config.yaml
moe_layers: [1, 2, 3, 4, 5, 6, 7]
num_attention_heads: 2
vocab_size: 10257
rope_theta: 1770.0
init_std_o: 0.0567
optimizer: "soap_variant"
lr_mult_qkv: 0.7
doc_mask: true
z_loss: 1e-05
max_steps: 4879
dataset: "wikipedia_en"
Below are experts of layer 4 (counted from 0) of a mixture-of-experts language model. Rows are named router (the router's row for the expert), gate (a neuron's input weights, with its number), up (a neuron's input weights, with its number), down (a neuron's output weights, with its number) and show model dimensions 0-191. Each number is 500 + 40 x the weight over its row's rms, rounded and kept within 0 to 999. Numbers have three digits each.
After each expert's rows: a language model's description of what the expert responds to; "gets" lists some tokens that make up at least twice as much of what it gets as of all text. This comes from a sample of Wikipedia text that the model never trained on. Tokens count by the router's weight.

# expert 56
router:505475463470456558554387533516505479397517621560536514451481557487560542525548500478520540562545561578482511543574509513479465507474497523518536492419497466520473550559463543513519479547507528523455482476506480524467461510504476477409452505514521465528555529459469467521404549448573502546507551490499486473469453484528512621461437509499481542513533527510465459524456463475529491510460472464525530472426456495554495504535471391521511490508480542539489501527480474557553545565500574506456470531495533559489493502447527541460445512449472473490488445561488555530498536511501462481
gate1:458465565477516566549463497530573522575480412484532453451480439452506572549509413491459485490525490490488516504567495558459488526476527512419470483529515480497497494569554453465477538587552492477483480433516505511543559540552560452499540475518506447496507523550467511481511507467475488544455511495644450538461577483500440474487505494509465520548502445491435516536469490487524500595461530495486468474435581523552497535563471511535475477580514481425567534560521466529472498539507392493529530533472515479468521515477494556454469519478503522507478559584494537546485502485522476544
up1:488407429510523517486461485467450489485486483534481461541523492485527525540572516554523523523507561553528464458513501533514562585542565471525520583508484502530453481469490542508515520427544534502393437534505430457475526494453484478519502510541434600548427559511555525517453435510488496545492530504574538467503432520456471439547539478510427526503510529495496414518510497401530439545476543484487502557468446543483492531476502435460489423506563521463536440484472447560541469534553421534516496560511414463470511516548518534471504469469441498501502513473473479514443531513481513469
down1:516472469500560522420624452521539522523565526506542505488483493469464518520465508475439525503558463454441512520470491523461514503444424532471487502521483423517576494498440452503525487458524509527530526436561443463520502495459508447570537531442518464475574548433484514477515456494504540525484556444463552508509484506441484541476441597446472537433507427504553470555522558438520541553500443490475458577492438495415505457483501565458466543521526459496518481524487542503593580524522505461500492536472549484507527488466457496467465455503535510604493448498528520555536536462542526505
Infobox colons, separators
gets: ":", " |", "=", " by", "',", ";"

# expert 6
router:504511462494492511530439513513528499469513468472463531473439495567519528515472462464477591530494492490448531539536543551452496476474441515451544521457477455483462575527512577485594494492390516496530526469469477517496525466508517494433426467489510514531434502551507513497474521564501472528501534506484481495442547473540509446444574585515442483552505456540535470490566438540464503559470437438534519491460459474528556565541521518534571460506537499488505405591483489538489531468539469540460509488471432574422555558426583500525456515538461513519532538500529555455527476518542525559
gate1:546480546508432442513568536541435514544530474438514517470512464487589524475530515499509518499550511569523476454473546522529538503497519528521533544502539463526592558477463483512452476513539507477460407554501489532545518481525532498503474501448518537489462505464498484547517521476570467489466495523469553487491526499473485530433463502402459510518495438521489486501446437503460388525533500494517513495483483463575402467496470468507534468529434586527435460378427485484458515567535516400528512493519544516454504541544514512535381448531475564505430519505482527458469500454533530493
up1:498499536507472550523555510559484533540572541462475565491498465518544503445532454480538487584552517533479529506488517508495508521493517520527443467461518446456535542500558502520521578451506556481516559499443534545538560533501474589545589498475464418468476539485492475557451497447477509536461571495478489523418507464435503453490564545495517455539478513560510435442572496546484534524533468431510529488424552425464476485505514508599485487493499484470552492455466537500481497456474546495519533598573540521476535566481496480423496567567453530557432485521481466464500481440459467532
down1:496425518459519492577566476468471524489534481438526497461440549505514527483523513482514550457594466546506473566503494550477491525481651480458549428512476489501562489523494466501525507451505466462449517429515489499452533499483544483515517556520506466533488481522579518565497433460558531486530521521581504501512443513460471467502517491536475451470453466482489534539529532532563546530470496501461488545484561439478474495512606431488499500524472558448459551548455427484482530445521573442513476544497445522533540562473550477458448462554431466464415488503564539450452553493509496470
Verb after subject name
gets: ",", " (", "'s", " was", " |", " and"

# expert 45
router:475415453516519517461465505529521466403565534447492505507476486566543528523520550469495463531544580599465571515567512576458447465495486474523571506476463497508472479513515531523536454487404478392464452470477523538472494433498524482460494470464569499517492501516496529543530554475558528476463506441460537477493476477418536567451536514497516514538511450465564437510544437472498457456499477519533557467479538446525541547561431537534467535425502518542493485496502490525484506547530533513512506503538474557426482490430581532475462575500484441523489504491456514482571479446557471551
gate1:428431575506505576484513482546483547527500490425505517519508534476465527505480539543507449528474515442585481448517518511456439462506453521519493525498537528519443504580502524438455520483509471539525506417433495517483577536487459495464525543533443443466438576454610493495499412475499519462507526570475497501479469537544519460476535525464565510504505557504492418511514566462438474531513542426479551495491425517423557525550498574517518540483514523481412433530468523500519537496500452451533479527579570547462518478485516485463497512482537494461461518519556498548543529600483519518
up1:441460543405494518472498510565492503503485528507510524544449543546505530514528507421505528533515505534576486515443435535532464445530453511384515605488504525520507496519511457418490538568487475516489530455457463571512567538485470504509533558533480481485425559418507547473512462480547569490513516473473531469453539558509490495493484490458505606488559482493522470559489530456497512510544515492545510514570448538478515532527484614472539470489519546537493501493473495466565429450476563470440433504510553472483519503487520452496486504510553481503442493565574517525480497602518573559
down1:440452512501481568523522422451537511514506487447487540521480453515431551479542561439573478486548537481443472552507526452440556467479468481503500491538488556495414492516428458512451468509505521538480525413525466549475481493466468554497484488510470510506440404547533504533529504493491543488549523441511453496563498490447488557530429416428490440547546502494521513537491471525470460502480518571603548469504517505474497504505467511471560426514495469465483478564466505478542497489421495455504437463479452415550465488459517539459535631517484480459410522454516498490462514446516514466
Clause-boundary commas and conjunctions
gets: ",", " that", ".", " him", " when", " but"

# expert 44
router:477517495513507540531512473498551499478505558513483516434428505593544612481478533466511550497490527454403514511525588513478469490498529432527493501467576502453435530522519532576499486433504506449547533520536522581493410490520535415474459416493498569546540565452592484535498591484515481554493531526501482511456444510522564462518517528549504557483434515468532450509480529462422506541546456479548538532475486472490436526517493536553560507424485521564508474489519508534531480544532522504493506469482524488456501474485506479507525507560491450555421522414516480548550532429486483511
gate1:452501505461457470504535493456522468443392503480472532489513492435476513501521529408394593491458481502514531560509457515484565534535479543428461502474524488457536590419555504448496482501497478486566498491518436506528422447484498432526515472581496506493491549456483547430500479498494482510529531496501509514506469540507544527487534492482518507496513481524512474523500450568473499539385475468471452484476475540525514457545524540549487421534487475505521544496548566525470457557486512499525483501555519466511445507516469448442441591603509472499519481585439474493601501476461408512
up1:541507496541523511487458505506462534558577506488511468483561545625538511556484448542616478503503522556550449391527500497514444491567526532538514544511520495497449486590505481564496499497484530490449529500506520480408533545494472560453477523418519466504453497547470395498466482543534506460534487514477466445482547434517482425517545516498500527500477535466498473447489499434475491483638528511508532542447544459517532541536473490450498484507477516487488446512430465503527517434551489551525518505505502495481487521471520551523529423494477539572456502437533459503440498582535539456
down1:546459543511521528536476469550488529494506414539428493511403519571482544529525432478513536484491543554505440550547449501545418547419601481517491458511557520514489490557424512501546434513511568560476552437462501516476507492532512499466496522489434511491535456469416485556577553508533513515523530423556474535546469554485525563458509544460514509551586501512539470450476512475484452521493428497521463505500510477552437575535482582486505548499501514482509534494495502495501514454485503473497570450510498502536464531499612525526494454557473487476495470470459441574439473465513521556
Ordinal suffixes, word middles
gets: "th", "st", "nd", "rd", "–", "at"

# expert 42
router:469515442463451544484460515472571514500527499527440571494465465506550480479478439523442503493494550533512567540545553593467434451505495536445447496448472468475385489517560517502493475541489442475543522504518580539486526435498501489451517523479550551486538528414474490511533527470534502506517517513482461453522397470500522560467590481515507513528484511456515501446485489540485453516443495431482577498435512395544509559533511558507499515521495544553516460495521489523530452541515492539534463519492475589446602487441479592468472500473547515501465569506544524506554450533526553520
gate1:517492480527425445524497501513503460482491492473460514476498559422494521517500530510459441521458482413528540524549522558431527447528487532556512493411513486547480443498550497486400446547418604475565504459503509529442531533484471449576479562445477467542393482510581457519526489490503562483532490565525437561508466491578419457538503533471529458477487493439545398494453473521530477529488512459466587517505444474506450522500510472488447533508493498526463460510505464484498518463560507485546516518461563492462593456516464556502534493484552456515488513487529491577516514475502545497
up1:477532559501477531460511445488532508469505489536458531488536525621542482525583464474513516502524564598484488478459532582519429534481525501489517506530547509477481570488460491504530533510632447489463531538505503481541501453520415552529527458477548492535528492404516522479508531508493498500520550447483492497591455533467592513497512416459463480481509499476481545471499516501535526414523470556493525501452530524430587583527501520488476519545525490557537647469489547549558518509469511539474493478540447461491433510511473505542469469492538518503469498433480540455497498556451488507
down1:448562487499544503573506553539495543520526527464508440559481496504471512509519557530465499501495422481463497525468505469568551478464490526449597486419487521427473456502503507502541459532472444459506514528556509487473498434524556488503535445540549520452455458480452613518467495453508433499495492544481502479412451559547441529515497550557539511493468559542472529473507432450489453572526532563554481438471563455533462413558526577555463474477529559517516432446410481489479461503473497478541527533536501489451519416510489416478517496502489512489519553552519493507464556487546472508
Conjunctions and clause subjects
gets: " and", " he", " that", " which", " it", " who"

# expert 4
router:445463424496510555491429472530534515491488470548515555452405465502587531539510450534514488528520505524430498550528503497497490497476478477453622521485571509523470548537511504490580455502537440461493528511512524510535489490515481466527420489501502550527524495539511492556449508553502534501439530406508457457470473560551488518417575552478403541560500488460514460540492483506457512540499489530476557484494508489552488567538495509487517416465518488510460420499488459556503577578484503599489447503485426570466501518429525545547513513514471464515567522522528495472540472419539500532
gate1:516481463453454521500552539560441539456535535442479515462538446487509515469509499552543430546562576508556450469526548540551467475553513528518476471546487511488502535469565545409521421518443502546470541540508444509481441508481501512525536560531496491511485494545517484526468399424529493474511531537538515487451456468548463555507544547471470492462479567466462496506505513512497472544484489539406484558510482539556524480521493550466490503519486533483509515521520461474608526445529510467540527456544501545437501565479553429462525548586387467500405540483554468491507519458426489554
up1:501447513419439470466492442482530502478498540502469468517511469434449506474483538492510453536498507517555480479477522499547449490548521528486501519497496515520498517476559487453520473506512534475494531545417528493483433546443494511505459435516515498422422524678513554616472559505456518492509550467516516478535438502533531498511534477565455514480502489408464476543504508432494518548529538497517499599511430421479480487510521455491496448463488551523570550462468473494563485465456488502538475563477519574480544549501563462563523526509456407474535449492544475555471547538474529462
down1:550477492553534535546471465474489476455486479600532420437500510534511438520492551531538446415477436449478462377495569505509500505460477465526430492482477433525507474539497478486544401490484439541467505495495510427579440527486396510516561545503501485473470444512539549498447549518469528541476525473433547503516462441466484522484489523474542509411437489511483518524563530472503490513542500536511541470512484518472459508434507493418504399449505509505470485530509501505532443533521489529457500460548538482557554468479497475443504459452449494495510557568491490515511521397495437541
Biographical lead punctuation
gets: "'s", ",", ")", "'", "),", "ian"

# expert 13
router:471437520477492565490490518529523493509487454468509554529439428571470572539512495551553530525544499547535493543505552566436474481459483520451495485433486421474471474463581572539522547506497451538510439447497495497486496432490513463403460529487537544550558517491543545509489528508570482583502515486464541503508432531454447555437562545528469517532437490555490485441520459525469505523477484484565468521508538394512489519551484515484574498502552484577498427509504501547527544518517539557467445506497463561483510568454502501510493514500402520513574486489506529486491455404453547536
gate0:467498458501491484481484539549483483429471438528441473476539505502511532473592548451597408495510513514481441471507535474533466464458497489392491585479500468461528521467479511509502474487470467506457477487544493523489509530617492437452543595445577540533561511568506503475501582470546510503509441511476413516506528535462563546520462473520452515541487496528448441542512538476538538455476459536534524509497528513531477578500574600553530526479508470468568417463505507488465481413469490521460457513422508546467523495479482477444490480486508516542483540456505417497487537510488465546
up0:429481554536451503476527470461435429414511445536523514475463431517490531516504459515448519513514502515415487484524487471572487549565469471554522492497521493517452481588580496490425595525533487429561532503449480473538492520517466517551447437548476504518555459582505512464548456474484530528540587500459442466512488515532469517529482465456479501508523465427512501491455509520513462513475498503550541551547481540503503487523579428532471455520581470530576539524488493498515544529535464438595418586512482511526495479536487457497505514563569492434485477546502489559521529492539573484
down0:570620456511514501458525457480510444478519526441446457485471491499480553535455569458451478546525467528449461459496482450440557486529509518504597469466559529416602544474413565545540543537540494459465516539484499496455505486533509513490579518454526534429504539530538486515458520491495490472517521538585501439518481535449460527457536428482588453461499498485521433432477498449530523502524469513456502557459510560449500489515482532491528485498504521441483505513513524391518496515554539443499489505551501513430458398534538499477542455477411490482463512523486506478526511446488467467
Copulas and auxiliaries
gets: " was", " is", " were", " also", "ly", " are"

# expert 10
router:533528477532488530548376502523471511420525520463514439429458528540536593523519506473499527512542527576404492514563485458414491484535493476466497537488489485539479494532536599552511466525500486447486557491534534496494466492436500497468489446488536479622505468548516504492460558512534482473535491467511511454471431491474487590488484502511491516503501474477597499441475429480455433543484488499497595479447528468489503511622464526553489505497476503559485408612467514523535515506576492542479507536463500529448472512512508557503508495478509543522489438510495501526538437478552475509
gate1:494548496610512469520470484460514459450539518424514502472514514487493517488497463501576471498491514535500460544551500472498560468437553491478541421454533553476407461499501462464525532528623512558466452544466442445580484456530516546434483513521448443487516536461517464518487511501468580496533542488462477461504489531488543486520539569494556502414464504475521487557443499461486454540488520475480507488481442443508505410404521540436482509533523479526435575591532490532526488569490464492483563468512434438548510501560530447491558534497558477484555489534517549473471516550514487513
up1:504450527416500521507564491584476516547513489603430470512494474515504487440502523444465524480511492505469530501481525518492432525585480486504477521503516436505565463480438577498488479521459473427546529504513511591424491571497501436567506459486553570501507481530496475484528437493568473474490481506536513518582526510497437545482472437537394491542542513557479436443612502523504518465481391528520520483565546573495477521584458434565542490503528524466521428436467470504513529447486552533503513479487539519485529508446504517507423457475485511504483482463470447497493491490537484485
down1:496455463445534482490507476451507492493525421453474477470502552535479535494546499426600514476455612495556509540464517521534498491519532574549431468514533519495520473550511461439492580507546484467508475614524432443471519516557474481461476485493502567505425508468526496588519485528467628568515458457589521473574484514517431504519548548545477449481480506505479482480537534532482479512471495517502523448506536455491509496493508525545542529550497543495495459483525482447523505561480501484479522484508494486494496525422495524577459499518424452495488530502579551444458553461610513563
Sentence-final punctuation
gets: ".", ":", ";", ").", ",", "\"."